{"router_score": "sigmoid", "init_std_router": 0.00946, "n_head": 4, "tie_embeddings": true, "optimizer": "soap_variant", "beta2": 0.98}
Below are experts of layer 11 (counted from 0) of a mixture-of-experts language model. Rows are named router (the router's row for the expert), up (a neuron's input weights, with its number) and show model dimensions 384-511. Each number is 500 + 50 x the weight over its row's rms, rounded and kept within 0 to 999. Numbers have three digits each.
Before each expert's rows: "gets" lists some tokens that make up at least twice as much of what it gets as of all text. This comes from a sample of Wikipedia text that the model never trained on. Tokens count by the router's weight.

# expert 3
gets: "-", "|", " ", "==", "–", " Total"
router:441452513455436529530444460482519529473441480503544572515524324511603557510566503517487523498555513474502499489491520498528480451524562501474552559504560502548522407431410458592518533563512570559471468513541482527518402581482532482517536477501491432530389422534495473513453539386576527492541550518422399503495511503416508411491475544517497494534505496427474482486569496551574447510563
up0:521410546504573489507478507499581524462527416570504596543427460462468536558532478567485455542497544410456577588340566470493499432488556526499519543550574452474559507502499548457531388483514478597445434471463547372404470501555541622591514525396549510587499490511496447501473563434459459508503511515537566514442546546530534512483579525558457471473493537550432419441513511543518549485528
up1:436559468472436482525461559489475548500517501599552402478444507518566519504395510505498507524551483565535596516466545456528553574493533463555555629490512493520455593429492438551545567450498468529456512424537506512548470450539466493496491496467538555536443475522502547423476461467473397535524432525483406485510381448501451604520579447487457490475479522499471481444611374529528495524443
up2:503548472403439435425434457520591544595461585480575432536526545428538423562520402477438558505562409527521600514630450356458491466476560550483552462468413524481512584406540494448509490512461451474513433514499508470503537528535530518529378535563450461604592514491562451421557558573482452522496481494544525483503459518531499591543465501542544558453528539491536423535573489572460473526451
up3:582545570381556497423498522551553540524501462501440544475419602506534604557463534470560499528567494473433535439500499368403607455455428479492561552521556450633534559489443476475437465476572509515473434548521457504519602450414446498462495565472515509433495408473499446464485453552490498446473474456481533407434359427563470539429527575392569572534463522478506446533521542504446466615515
up4:443516498515447499528575489517574551494441482453437599473509506408460518464566505415534517530549563457494504456522484497481531549528464516449470446548411448497555464494589464478460642450528414505454552479433508580462525564488554504499547510532512527561480455528494405549529491574463512445471498556487462523442540555398501514447432487517516522429572557516486608438494471542395471540459
up5:541428559503510514518552423399460528496546476551542422486507466469454545529515488537533531542451512465507477418427596559500560423501545442514510495457529544464475446489510395511496553500522519543501545502458503462515561516457511469502541478446446380498499448509480510488521475547579554528464530597451460506516522468589535471485591499519504489550466533500567475365562431471491500497437
up6:515446481431562512462457391594445492531573456459430552477543441528569498462438548577523444422544481475501447546530450550555455448424442552455402518340507511478570445459500455430456512569437506422542492513557541448496464508465602460506471434447554461457440578482605518573528560539509621468506495506403522494500570545458413468468601594495543507596500549507529485579506526518513463532517
up7:579459502481408564428584525552421544518502514552381510527372560537470572562466463504522524548556524444445562439474502450435432490491538431455567570514533517387384507438524522408566482496448499544549556535530479543385503543402593594484501530447494456524450545465566561473459409624531475526504538382473559445537526543575428533477543483545451448486414490457477595480492613481569442489498
up8:476512546378465533429506449445512548540488527556485528438536578525464563451426447586456465595446486481486561512467464587469536538436560577529507526551502521552456503502563412561490480522503485509441488471492555489541576560420507484520494515525420449499441517410585422518554458432491441498514589435509583541482446496537466484426398479462481549549520509539552516389508438538474510427504
up9:421496507488546445476547404508505485558533512434500439403545470457581509558535477484561439464477524407522529452461502576564449514469466457508460455575557508451439626455483468517533453513553495534457512450547500494493452527536454591513594535509550487532437576486481446565490455454400443489476512592499468504543594525405467336554560588537493501526539499469542571356535486457532456414453
up10:546538461444472413384480542452567432563510473536463544464602450513456512531553542456543506555387487460445509444475551518559521566399465541410445444443501482489544481480480451504492545530477485428476522500453534468541480560466486483401511453515462489542468579457494566552582511549475571503509463498606553470430479607579566495469485598447549465568523507524617532448483517531484503471572
up11:433472441434486458514588414556476562490442549517543458500528508468541478571596523421514501494436524599539591501517481568523541554554489514482477530487479574487506498471568487576547549528473525524544585366578450488487460550447535533439449470491409533590532475523583540522519519509538488444518432463465376539493411477503466495615500523446548501487527611516522498526612508483564491441517
up12:508415525594579487501561479489494490533498493529452456491487531488479514523504508528458502515496380506566602623574480536518474516452446590539502552518428468585451547456487507463564514538504553508469454583533478456385535450498475513515463465493475579547590578509374496483486463477458500520481500483532378511419587514442457435473455462500417531512461422574447468539475405515409527528496
up13:490425544564519509499468603457582464363461497582525483515443406524505509536475480555476448517574530500505419421443482595476515510435453564497554574493496520516584439506458525519479526483577581537472440566514486431444383540520427438440478578516530577540470443426504510597504517552500517434465573507540498495462552495474492466462476563529451469472407529515547514522456447466515511533517
up14:569488539495473577463421568393495537504349502562556602623512493550528463568459552513584523478419437522535546521445454549592507505553525486523485508551534571472403457590490453532474589508506533381529501470569533564545533473503494474416522568515533510550507469553529537411536564403471521566554540533567524407467582602443499506392359562586509479437529466463562432563445543451506538536516
up15:506508446452474563522522488510542618648570459401430482409529439474520480542484596465432537539492479537473551500551537517450407566533499494441492449462424403452582499476435469435566601424555544623485528417446442480553496507518508440535465639518400458564536486463497418473523501491444529570531396471489482448512532547508540494521466442487570476459498461432497471517554515587578494501537
up16:433428524379501578531433471472499522551487521578539440478476483518548479529526404412477502582591591605404468482504557530527525535409575486517587523465527374550542520522551543487446372575482545541510551509584524414425548506505493518537507588506494458531422490589517495587428493477463596494504500506475507451566408475410491553501503449501510471622517483552516496444493477612509510503535
up17:510548483474546528408557568507506524497504499502534427487452442549514454524477440551603505501507478472534551443561526587556369464478520540488431610526461475453535492550495482477506529521533578519511574566557500445428512540500512530527430463496533492422466528472456584539487467561418479489500552542535483458548550490481520476503457471460495537630443493530526486552476514549489525469600
up18:601518484525488473479519526588563482486515522566420529490493519463467531489486488527488502455582407556554461630525599469528587532534500423448469561501456538513563472387564466446533645488468582550484485432551569491503461419493576522478471485506573448452511464446619449474508584465571528534457504495498430551509530562483504542430477403576515580491496503491532510576541527536494425502417
up19:428457499463446495527492438448468456552459438469524501541390423507461503550495453532535502558575488409526526412523445634527508543541552564494470526560436521429518556472567450520570586473496467564444519519504454526480559449502476532533474530571495563484564364527594464541529415498497529447577512497500557494437493508511523486522397406464528499446571531511558587631435585542593566555423
up20:489584475506534602538440478516546398604431434501483468500548393482617496488498415327532440378448525519462515585569509549556583474433436583531589544505522476384461463554552526509527476528473504504551510476438538555460506442454468519467471421468475459528620452405593461584405467499490469421580572507514451561459525606533488497542459473547400531404490437545482522588452525465534471498535
up21:494540572513493504537506478420385514477437462455435482453488571488592487511507496433509442509541529507527450478438501422476529483483496519443458510492462495526512506582498552464482550448452490444552458426511514468464473511485483495516449497557576504470466494515461520435452472507439474495499365560507535509486495503434447479492507429575499524544549506471623514556470530536469578476442
up22:371479541485442591567393555523511495604483579442457520512562458519439563436457453546560458450586479552497520474577545350646482509490517463475534398462499500498547511437504576550432509494418426522491473551437384548502506505428482469571550483573474516407467502479495609503470564508562525517472523478471564489585503507538554464489530531483489573507522535442484476450529455523499455438487
up23:601421516449533544465492548549553505602544518468452492564580440511533550416556497428428437555494487497553421463493554366554473533479480482476458424440541471634441496463454473474536520513467515535506508592499483530521482616410524571531521511479520365459508518482488507496555469626503428529512525564572560547456618503444498489473474514503474492551509465501374556539575455557434474491566
up24:531529480489482514476438465572515482505501464514581471425541504451436515510428469455577450588458437439519449517516561481505573463447535511448526408539481589480473436472590473460436484529455594417537560490576551502487444472491526521491482436565508393487494446603417514503485482551511494467520531480529419590526487408538487491491556468490504557600502538517503592498480477467496516449482
up25:471485442494493480586524498460493564551515447472475440469463525471478431451610535457472480510454553558575487455425505581570557434495536446478492447682403533429414514437491515463536532608545550625531506485544473486463527501488492447566473561528495527448454541503377520503519485529493467423501418489533463533473445471444400477523485499464544606462509487439528501545468595483507442484452
up26:424544504527503511496491524516513512465496513476453534463464476499573489478483465570532512448521547511480481558463470533529435474406392474501492468452512474508525532531485462584458359527480532497467351545500562508490497479406492514620481481532475491366493538476511559486484532488549533506572623511422446535488523433448485467461533472517616467544497467529511455539542482442517463418500
up27:569475396624444505457515535547443393512470528504535482477513463489536610547492574571489467535469494437565565420404517502455484492463363465485414499528388447608557506442543511527569466515495470471549486527440497487574540456479494412470446509538471426526386454530499494575424515504501533547485534502505513461462548543514443428485534522432442405485495606435458495506443416508448575514564
up28:501500575510475496444522487531518477480441403469421481627532537536582523550589521576490538479445443418439537503520574480511529480561686486502477559470514431460446519439552539461585519527528492485507466545493558456486539411534482522570536588508394492503490462550475566460395557494457403578524416479474541546414536470509493436502542466528535486544476431553528558525436425506474496499457
up29:607491475488492500500431495519514572526477455538520480533448488479552501539435527505449508621569499448436395491504487485485412491534545429515448478535542516468587454587496476502541494445461490458535494607559493477429486456510486497517509416447575520472542501559501520511520438511609522524558503505444524465487452498524450427579529463455511507498492497406502459522481525460498539491495
up30:551485460513450496494502507511463582472525459514515485525513442596585521446539452650491517520464563511538521554399474600507537498520557455533493392441537571524545528528533384509486387498519409473530566495388508546466620476503467468490525480370465474515537510436490494463448500523485545540563437542587520509500533594488554543486454514525476537518481423560504444480503483477479408509414
up31:402613419612532497514506509491438543531574508371545455540481384557507632396509508516465468575502494616492469534434599423532456556537435493573540482493521472445455529505398531495484501448566510365425519448455546476475483494348580451509524594522452556500454524556518614605401551491501469489500450482534510596506484483570495435436574436520450475555529460569484494569387477556430517503537
up32:576459485438591452543534478487535528456498477493531535443510566455521503505509464473596501401534483521494528442457552521467508580545471469525553510500484485466432522439513484511427568445448572505418496445564515499494571455476546546506498475429532486438503525563511434389509572519499414539456486492551499435480446472401505551571520485457440574455536549563481517510459464500532637521560
up33:490520541397520558491559533405550438509473463459557471597439435493454477507489529497560555505599571430535549532566557452541483447504545417585476462469446431553418566423479560594428540517521485538482467575555460507428507546472509485462583562505485439536538469540492602423550485416505485554530437422456443477538532449505511503472532517447479455484434527541514555439467491559563567573488
up34:616598534497596402472536453528520502484501432521540543413414476507512554557503483541461579506446525549475530489487551506535531474499495481474500465430484325553508493514429410455497511442454491574496439541510499411517446424446489493438499490492502479516522523465475511508501486503492486534509503506472454532542475494499461526380583548554438469422536445525534465544505552439437548522518

# expert 2
gets: ".", ")", "5", "%", "2", "=="
router:563445485481519537524494500463454484427537537565457573473472496490542488480482403468380483487462526502474524557489552502498547480546447498538511452441486492544510513474396572464515559477505467462498438477521488560501371544498600468513449515465432474496596545491486630497486475519497524566561483452506540510508539601489558428500532484515444435518507501461492562612498489525419534493410
up0:411547473463497530512487541376521557598572521605482546527494441388477485559512549484543509553541461427573591539555446525550510588509447547508505474509439545489507464435516591436493555496569547501514528488518551567492405531522479487539461442515538475500464587555532578504507502485546510486434477510467508591550599519557505502522461443406585563548504429504427480504462514558482452506458
up1:515547477553459380454499485482545538542366465524542419371542497518485495590516454482494536469547485465533509604544573483487512521526411500430426493480450524443563482560501473466517477531530487518482387479529475540507505496553515522407526449572425480563406495418577469450490533529492440565593523527413532475562455472575571533535457464488491483418453497525498486460590515458480395518493
up2:433409548466584593480512504435524594461471433532495425512457501470536496433500583450458496472559485502447434494455517462587504551433471527506530492519523591454429491513474483413516503572373546419460449553506490526564457515537520533411501428534469511526591383439482578498463462499485483440563550494437533496501511549506550539475429556610515585449523444413516391493420464466525633478487
up3:521545412498535523503511508442468511465522472581579500571546522459523563496443480438553542510494538463504519476459487488555454584556631445512441548544551443511474456467505481541477552491459447499485575477475542544393490368542489434500518406466464535526504439516462494502499482466473484561385509461389450511566484578443568445505455532513480490475625492572551447534478487601443503510561
up4:401507510459495357497521431565479450520553489513502452552514563638522594515488532483473500496485520513579503379478504494528360537573510489502563496512505516552534561451492458477554448491470557489533580620546503519402586465580527561504484468513401526591432513462467556499454460459444538465510543598516439522508447530505454515413487586446538436480540426543503382563521474515485517519506
up5:470468463476416486560491426484513553524548436542447507535532438501532562365476493497434495606501460503619513490536488565532452556408550506541496480567516499507576335568575448459548596466606509475484501561600441474467387606498463571563510585569466491537526416460523604512448454448479453552474410445562598369496561569502452520484450481517562518593522621425424493569453489520534468455388
up6:590379529529669525568549448491516466544548460424511525360523551518474471545493477559485440434578446675380484531569478444547509513513536492510501458495479561506410483523488509464552532543562538531449429540422549534503585459470474529506500493569434461502475540438527518487492405533586576440495516609550565591458569581529539489477443547532568539439510458458477465450454541495435503406524
up7:411477518518470511453536588384477571485423497386485448492590535498511428531542610503554446462490445497625445569480567491454521460497523456428505507546572474415445485548453489487495410519574526495431501427431501505526464473541537538416497515518470526541443471508446395517480494529463529416444494432439567499522591503614482500569540451520421504481524459442553386424525517491453507603561
up8:472533501412460470466574596527532517589515508519453467455433558466499498488467570453522480406507537512494447520394551531536495549574585497516502554417566576477537400487483506560457514373595433543561465545517504532457478526415526472515527497510512450487516503515539546528394619457501568422415568535539439429494587436437597499493457433438528574529522442449401426511498473439463575558415
up9:574554533527479455538518503544516443546489477423472540498444475526437442565543522458445474534506435544526513448507531439487489557515499462513540550507525559512465469471496450400497572548544610476456481516490525475504514500466460554393443464444470494409480526553524504470389586539464538494454528498412550436565509477548444565453599614557556502426410559438509572548516570553473465558499
up10:504520509444502520551518504430564583484496497482525488552549494495602560520547460407461459497413535449507470522447470488480500526515514509519580493512448511594489504556428484477540434462457521491568526497554539549452468642546490441498498491452550495557437552557514532479571463483520423576498449444485577537523569496443514490504563514520486435574468551406545457441525413495476515482406
up11:431639499573545485475416551429520447553496563496471357546502502460514384443516491540402409586495405537585449518476472485533569541415553495544445512468515480473413525471465459511484518534502558503518478511492425559554529499499524572540453465513506450396510577491512535564487564483499440485424481542476508519494509498333535475528443472505512586582576603527417573443473507526409509465427
up12:493542509509463438558491538474522532497476510596460442480549554496540431493446476407573523519513531530483480449476575562516478538488518493543478452487438613561412496439485510501649461617487415445478561472489545572489542564452402561503565457574460578534516521565474586522616535510516550486462468513460540457476533581461512525502486516533548458541484418545549474505476412516489452556462
up13:452458497549507504519501551492497515499513501553474487505492466549441478569514493521514491481456453565539444574508528539537509474476447485544454529533391503482467464446544547492466445510464487434486566474606541532445417478457584524488470480503570548458478452555559445532459521503451407455573517455458456519484568497427494525497568663594480599563421476455547426572508441523471459583550
up14:520383426594447574496529444515489571488491487396473581428575532440445455477450528611538468494506435561494526420471517574544514479497419398492562530537538491523352488482499447387508526566478469465486389476470485425544529461429574512472477508557451522503566443487542510452520453550594594580479474470555601454502496494500486504483591512610468572471519449536489446625539515467513419420532
up15:427465460449472455613507548435549442446489579522586521581410340521551534567510507475558504546449455459566480523525537494464545461338479405429487417445475600412483437531489533454420470515454484508452536511579422469504536539460513635481484454510537435499429538441408561434466466464530561546516530512475512518445484594523541568446585447498522544483479518494560544407475477459553484443508
up16:400478535485531501406513557501652478539507437558442495541506483467487489488480496543527469408565479416514605505584543536554577427503535569497515539504532457583418474521463547519615486434522522524439518471468535391449509541472566496595667491483499524479517421543517521535487509456517400451589453440408479502611443494548514511469534520551456407573560532533512488502515424507529540592530
up17:417402415499419460456466521457511514511547471441499480521465588515506479494540586463496522556551524516483434574501539507516466510575524528446476513500408500525538545477510470593527488488550531449577529518593545577550426525398502509430562555524545564499491532565525558465495517499522514498519491534426501544461522508533573494489577559530473463422515507477483516528517488608405398413533
up18:563549391482537527463535507611531484529516539607434510489471488455533571392471476517532473504470537472548438547546424562498530574488533474495554434482537513434448478483520528387555518476500526501608473533528469514476478499436559620589519548529392407605466509536524492394473524577504481493558543482389440500443520565515397601418531456462531598447544560564458560477455509527431472475524
up19:466507490537506438583588498540578501449493403454441511498453524483521465545544525458500491472473524452552482433552529451525528474494501538501414449606576511541436474420547562595547402473444511480449391475523498404520467450541459544472512623516457488474592505499514509545547530503522490429495474549423535414540479407524457545497480521524485461506555408411417486537406486562538529546452
up20:563492505465471466492487366468549596536534555567487537556504491528457456483432508484419535539529443529485499537493512513482492548540510508490466526518520486548533408485609574608591519477410543529460549429568454556550482384444479518517415541542436491487604493539543500528507564533496522550442598489425498556500472525540421506460518525473457546436591559540486442436455388514525589455507
up21:528492460539560462482496437591493489530564474490495483562490478449490507523445546485579579555400540343499564603425443549479512454450514444507506470383475461429486585539571486422498529466538598476480531554501465491556398640544509481523483560499515471453537476514414534477462533537546517425508513505501414564492454478532584512523562484612553489506465472520479519478472482463505540517456
up22:567505505438526482506512467464468534499603513513471571471472544462494496555432554408409432458446528552552454464445534368511488506517449472545529446584541515441529521470491547480533502439430529458497434449396480537580489466488572450490535510507479485414520493410427403504511570423467567480482528611458496414510489574506495452431426561463558569476444503559432585544469554494494565458490
up23:527530548525599436533553503487455514451531590575558411549402482503533584478513648474517566600601571509523559482540501520551497447401433489458448572539486570441589439550407431500497503547510631505442492427495505508532442533482542449534484445451541465431450508511507553550499519555426445419588441494504559469454478527504447472448439510582548469467548435505473547485570562520493448596540
up24:576539476426485410548465453458598483510502435486415461491480561559536516446513388527364473445449435534527491572456525467375536510443544547510486459484488517489564512564450539475520559555526492476554413515487508485494551420549435479550575538499505478519477462543529553515464605501469488554405529480497497475465580470499483561425439556460451505458550540624466539498473529545539453506571
up25:495472395500461554442485556601442466483424546491486505459573512523515518478511520475377459446501510595461464504524498516561504481542506486446440584543538538516499530470461494524471534548464577416547515497523557505467512577434465438457515429484538464472529424620463500513436526540505560517455566534504650564503527427540476430451475496547541445517528456499507489423473422583457542497499
up26:532513475530548503474560479495480353580535577551558519432440518482384525503532537481490596590549462471494500529525474498558483594576526561479547440518512542531427540454599454502426547567440481400498529525586433538477411506507485554475467528506504476574504491570571563440529534460533429455496508453486435557382393444503525526494503468434465520472488598570534590575519430422468458562551
up27:468499443490530472537532482449619539551510545491583527452522590457597500537557506481399451522459483479490466452453434525533532567504508553464461491525493427459415480527578517515461513460495497635451517447546539515567508533465450400479473530508489510557493522554523506596518480539480494572476486509390621462552426525395482513550504481514561509468468436543471474474457459497507480447501
up28:506460457478512541545575441442510514456476488528546476521507598462477423561445539479529454508578469515455436579464462472520483544513522542484537558601422517489457486469541471403521519509584552505492474481520450578490496559554466487500547574440539601527618483519435541561549450465560531509425491522573433518459458528479398480514476508373536500551525512462509606576493484428439581524445
up29:521433506568414554542478431543541470516456504384468494475467493475412537428412502564552559501445513494573574469470590518467507543506474487584604515491502468553475621480441505436494511473480521555471500491475495488549545525531498485421398510557427500515599491541481545498501575574445554518463562448441520571560473536488436469458514489466587512579609527587545469464582395426483605455471
up30:536420484533544443497478535521422481669393488502404485588511527485478528425562483575590508459532417497535551545481548487503521479514549450459481428450501544572426513502474531551396493577589509508444571558490480524467533532440483458470513556456484497485494456445522503439465510570459506493481609512538473520481470494512501526450507410542525510363492560405545433481433513521476453399442
up31:421413476444409432562480518520426489481546490449576537558588547472485487510434502537428446528468443550520410394550547530399540492500521564432559565528527480415485576520501485424471496406446504554517529531511407594542484528460502387485553384537476425454546496479557503591415564527547543537523563582430474523516456584463492492524552467538517583530522398502440577484523573455439528505412
up32:532458542484493595496479422491575519476576470464536408461478438517478501454541463453420504465544365500434410426567446464432472430569437458386477421484544434506508544529496447555451533512481569576513534472618466444413538525536455527592366439478536470502587561523608482570504495463493429495552457445432513447442549576493550478498488562570425438408419444517508476477621561491464505541480
up33:382600480494490555529539574549500524479482501471492498424499455460472478441445473511525449525489560479458575548433460570535408498430494482515482464522494465523475515536444527549434491456486460463454541555501535500502502464565545457521417526544552485557443548467537523482550493413452471508533529498555556452513421541447458575495430554553480447442489567512488464555419499423461507480517
up34:450503496514523527471540438457651574498460434484504489384473472502495511500532441428415479470499525513584601498442509490509477516504479455530438506509529403510451468534496507491442528429464449495632530444511444486438513459541482430491568542496521593468460422542550430409435497556478476552481491525524565492460559455533347507482504508485539533508518486451530541568529474542404495483406

# expert 0
gets: " to", " of", " was", " in", " is", " and"
router:401599495503489511586470578478478543655479500574506415521634544524430437521503608518584546431468411506582576496465491434538439405442509585432524494467551495573406508488512627465416490462518553471444506500510388522546565539472467596544402561493466499534430526545561644532505552513422475485470513450510500522473515432520466511514543468601493519474528524535532465452376552464447519389454
up0:471494483505477567618464559476551484516533484516578571490559519461480504522514502504464597480387457526603440496478506502467529493478488425453587587526423550513493592428528446552498463443517516456521360497510516489470485483479510549492459532606496498573444556539485422482502412488565489516616454444510534513490436540438452553537528501461369474554440509557542503437497495487519451519384
up1:582513470590500501466457484504582415508535445428482404528412545540551652557503437609465431513492548525467519511443492544395496464440558562557563390537490510475497540494435551543506404501533455506485485504566477506457516524421471493590416491588509489493474426445544499519483523540452513538482474566420523521484486490508477545499512528525514607577555336478502444528497580477465499414524
up2:514430515445488528443567544522574447477518536528473459516489474555468411443572542513514514458437563577551498525540516518477492452593462455516513443514609552508517507597553500513418537457536518515454521499515483494523441547531430471500496553590392538563515473484560557414460501481601479513437419559537578582568437507526536481386509476467458541540395543487445472531511528511461541594411
up3:441385504457446502581549454541518530503565572477519468512458461493612419520456472455469515429512439538439479551455539513530412453414587457493519554534480492470494466444600506502487487513520504606406486439459445513545505527542561507488505552479373562549492456540485485469471457515461404649522566531500498511518539470589498566470556522497434501513452515492508463523403497451401540553592
up4:491551530535510583498484385534508513496511549467462478461479477504515470558541480516604556522461455470504518507501483645432431448554517493503475492539409514543482544490511576537463434506527553464577468449613522521556445548556498509563513503487510539547538463518611504482459392542510524413599470529555488499469463611551562517561472548449457511408613511529503546528480489544384472494553
up5:504486536544554536489432514501523492519556465512536546433485525406500498451487512437554512532476486570487456483551591509505519439453534539453539521373450471533506448482447566429536505562592475399492587498657629474591579525570401503498342479524479479455481438401478629542528493536547546452564525491476513460459489498525564457492558469568495439558458501485442447574470509461457501433513
up6:565452613566501478497470485585543476522501440448574383542463430564451468482419570483583571496448485502537541520445537441451526532524575510413437565522519474554517452465428410485450462459512521520556526433551520420490457471515518498546576515388485487507439508423499513565389550511508502480525470520489474526571517564553451552545477491508428460441418554608539532535395607517453502496545
up7:495426541442487495471664632457543573502436522559539520444509469553509549515529455570472490416462448498453500535441530510510430500451639499518487434499589423522453527461462485451533476538494583490539394562493521369557552506469546503479464482466471428535514559546536540418390531527523506440573455514507500443495474429499408424557527509556541507642507529538482492552385481467549551493520
up8:448498572449609474465491443429463489508553577457457429380462505498522447472542502592425530415514583536488474584429498484550437475447506522474544539569558475504420442538632543477502449469447510557555554463532604570450578485483488619491456509537519573554563420528447543521451453509509485548528470457440454517526561382503537467509559483397439569516511464509452493501508591384494447548530
up9:506487505469459384579482496491503550524468570522480507448499479518471455467570572557522447583537516529451535452503582478451500561487586386381475527550508514518523578412389510517432552574495550564467534511485480605488456492492501525553518452516463524504521467547480470572449407489455517487526482417536488511476479504497472502569389556557567454484533466451538478429501560503504463579423
up10:573439441564436377514517581459493488483475493546554536506549536523533460441505462505443532499481514466488480505495437484422538601483484472508508565486544580516435538488463538509544528550496459561482429523513517506548528421526414490431434613515483463550479477495443552496525457532444528510571401474483616469454471554516422456440443506514400466518539469446530458483541542557560516478475
up11:479530455455411482460505456490474492500442505415509573468549463508534550594391444560553583581532591443407599536430538484473534486523480498508588475463506418496536502531460520432486455448463442540502460495419496508519441506558536569533486476443482436511431493463450610444517485477507503400467497488480418481583446507487513468500483525546478457509480508548547403511545489486442431477520
up12:410474490556414443589542438419424559485447478509525478506536486433565515518553404486465414404522482522432504466495571446476556534506521568479529549512464461549363500410501582418510468471395560517509419539569515486541533504570446488498506425550486526328486488502444433552479555526570489472446441422559600498474503505546472503510488430592476418511466468593473559509463407560487440442378
up13:447476415415439475525556500526571564502554508498469436538465462523473477554550585409501445525445499562477471486509403485468534477538493556476480499479551598525557683457459475523427443536437496442481485482498503561460516516502548419428531558523513496489543500513621506587474505492483614484537544514451469461447489468551407372494529399350557485444482537479502560496577469505434509398454
up14:503495503525475442501546505507476611528518454549408482509556430563505596584400484562563470588491421523455594468461545468552549494431475502478427547543586535491449481551512585562456541462526518611598516547446482462537411453591452469494450506412519493511506555451506552520604438475472354540531528489443514521538528515521480485415543533492550588376468649560482554543482463558553571535431
up15:487452524485583472536442453508462431578440363533513515640545488444493611514466566541541516405479407628571423504412474434502538577510482520514527449475500517471408471476568455519424552495548534448447415527480502512496537468520421502510456498511517509421572520450541530500488623538517575523545483470603543547470487500503508476455551446547475441539512480429543476533439592527574527535476
up16:489486455486594554535551488485529555525531536480475367467529441546514543572502487549547501547491618552472460575496553535503486468439548568441451514631532465535504475552581513602504571428539436520535556533485546449539536507484487501483459591567531436480472502579412448497601499484503499545593481468464427594438502447536554644468594461516508466503510511483590540450387487628477543536457
up17:477522481417533492419545543503553525554528538527494491445536501471410561488618498443505543477468401488438486592524481467488450556538536519515501478498550517510452407553499509546452470539454558521526518583526487526602442460459505464496479560522412435620533493461523416569466539413561519537455540586539471334453518547436514616384453492543485527540504527530385567448527556538538550510494
up18:444513430533502488629495516431500492527446535414515488449512528477505555479489479577490545462481434459475542488494536465515557475511446457629496470529489410555470470457533476486451583497511462522539506413523481464444560532600494531568446553456532519453548516527508541495610404590486579466460416508470516448493548435477477589430480558450561489531439503461446544520550417460593552404420
up19:538535509585478478490490554491447532454504534519539553442493551502545523479406501422529546478458494525433488520554458589536467541476471462460460528507478474462464554446471430462524506521475523432518480499510470505534608487504522545488499572501512460493502461582577584497495490458518452430405550509514535540524576480501577574528551541529454558516528544499512510510460377538484618455515
up20:429420474531459554587544557444482459455516539524409602502549480508561466476568472465438459581579569577552542519525486485440489565474529563496505439589555528486413508587513474546437521506560477472519510506533484521523569537589532426555515510400452568502512458530429605424529471502499516496555449545500481495492436512335456465516493503532489494426484441528485466539408500446463418390448
up21:568476520523445546428494557587558460480511493561453541521515494472566542508539494590545424484649518511531551519615416458430487521462581526534485483418539513487552424439422485470512556481579510505432542583464520538461478417457562516443470526527491494487487535544478406422483505523447509449474503515430489580484497457556599550494490585416425505519411547460504388464621570430463495470499
up22:451472508553516485487523579458433425503521553560515516533474486478502494493498540445531471486553398501411457471486539516528504478531424477495556518559524478536356518550497492468381522590449557468508510376485493545470452463533558474514522538457509620495577527538422563467485557460463533465445607486537556564499496469499494542457576445452560453496563447550443308464446590480497575533479
up23:463499471497521484563479486577485586465467557453539471512431443496410486475467449531549496646431548525589444406481418478490475594507517419482553491480503531538508433422448521618559513510442570451436565534354423475531469499452509464498477493552562472513510482487511462465401447548401380561499516580465405496582496525478482339482419542521573552457477517487517508563561534513483501542485
up24:489442473510489476551425560484472503515485499518509457519539528459473614512519508585469493527575517419504525412456630609515484428561569577434523448554536436440505495498570510481529640518493410500512535571437510419558504442545544479436572494565526524576506481486488502495470498557502471437453443569488586508490540470468477473492502538551540476525414563541523450481558454505518466557452
up25:476446528504479491508515484498480544471474592582414534439421479469479521567500419502419542445438473576500530520487487533525550464544454477547551435498523455447566634474488586465561507497483464496534465391500472525478548604550625480518477473484437467503451537481500565491529492538485445589494513523556506523414469568445602454549533533482506453509541454426499563506481513589434508484497
up26:488454433482461507490520561406485539502407464479544537474570462454418503458470423505512443497479488512407515602545547640529516565410518559467527474539412480547467565502485491518554451453504503505542523595604501440511457493468474563546443471535538591435416437505499513493559589453609440473486462558435394500514539536523546442503475537580420562559504553576524475463465563472494433505440
up27:427525432512461516409610490458384480450543368419502492456566492531443595416512472473445578512445513489576395542535493554551538589524491522511509455488530597426513568509514484401457554393491513371581464567427470567445492554521470525518464538545504450561541557430430493518469467431493537527492479481387521487466412467424524546470534436495549585403542576470528553560502535533491530553591
up28:484478494500377481538415544461482540525430453515527448509427499550408561508421489554537580553505540453452459422459477524462393532452494507465456504551572511536473478493514511568532532541476518509528537489519572484443543463443463557399449524479527617520529534486443471567487542497462512533473424420546523517524438467521550475578530600471596522470403569495502449597492472437583434533474
up29:502528477476515492460542510632461526516508480480515454545515453513464473540496586617460532524436491406547511532461500411522470502506486474465480442426513494525463517481602450463430556543510446497437497455563528448468549429514497592485545449591463502548441544552422462538575493523549520523481467441428563473502500414514429471531504488538575520528467483539605487408436601464479491500562
up30:406495491537446497553562525493415514552427475533503530537501562498459549496379634451571527444555456495529554480489559492512459520502530472402506456633472465481499572473461508565493525493535539445512544513546468516547478504548492517476438553507524440466486456418475553531606504465493456541492515512465495539490417515560553498499528557410508409428510537464491467491416522546452498425449
up31:501496581497441467531420579550463425578471534539509544465498504460522452476486574484460483438544509502514434404422518517497490476515493506431532486437451455526414478483511488514429574557529423452526391523530372462533461504435507416537536507468508541489534572515430504484508518425530471543522387445464537449519461451537488461533506517525441474501484448471564436480560455520454529491533
up32:530448432595507553539519473559530396461449456428581482491450497472462616496586578386558468503531427553452489410509462550459419482504471522492551428460536580491490482510528499470446501496447569405513544480615578454476406464519500467539469525556409499508414570458534536526531494528540474500442477500504506411520502499481435490478473439652618465486484484495491501475489506416527435500552
up33:478528624522482504484532490424490391417403450544535525536541503520484440500442530467492429436452374545533431469539467504504451552511401476491530476454546434506498435504441484487514418415449489505417506561489381496491478543616479567417457487430515531457576521560466596501498460511473482512428514426479512546558467445409548458436490466510440452384539557480525512489491586424424455506477
up34:464520551442474566531522535393519576428535477549417581443473659422460537418555492475502495445499468442440537516464462462472507537520550482543518548413543463517466550418531576504494498503455528478560494465482551448598481591440560538468528541427494499382460460480514531530507496433550501457494491530554476525484564584532381546479560468583493484494518499483516512548493589441441532463406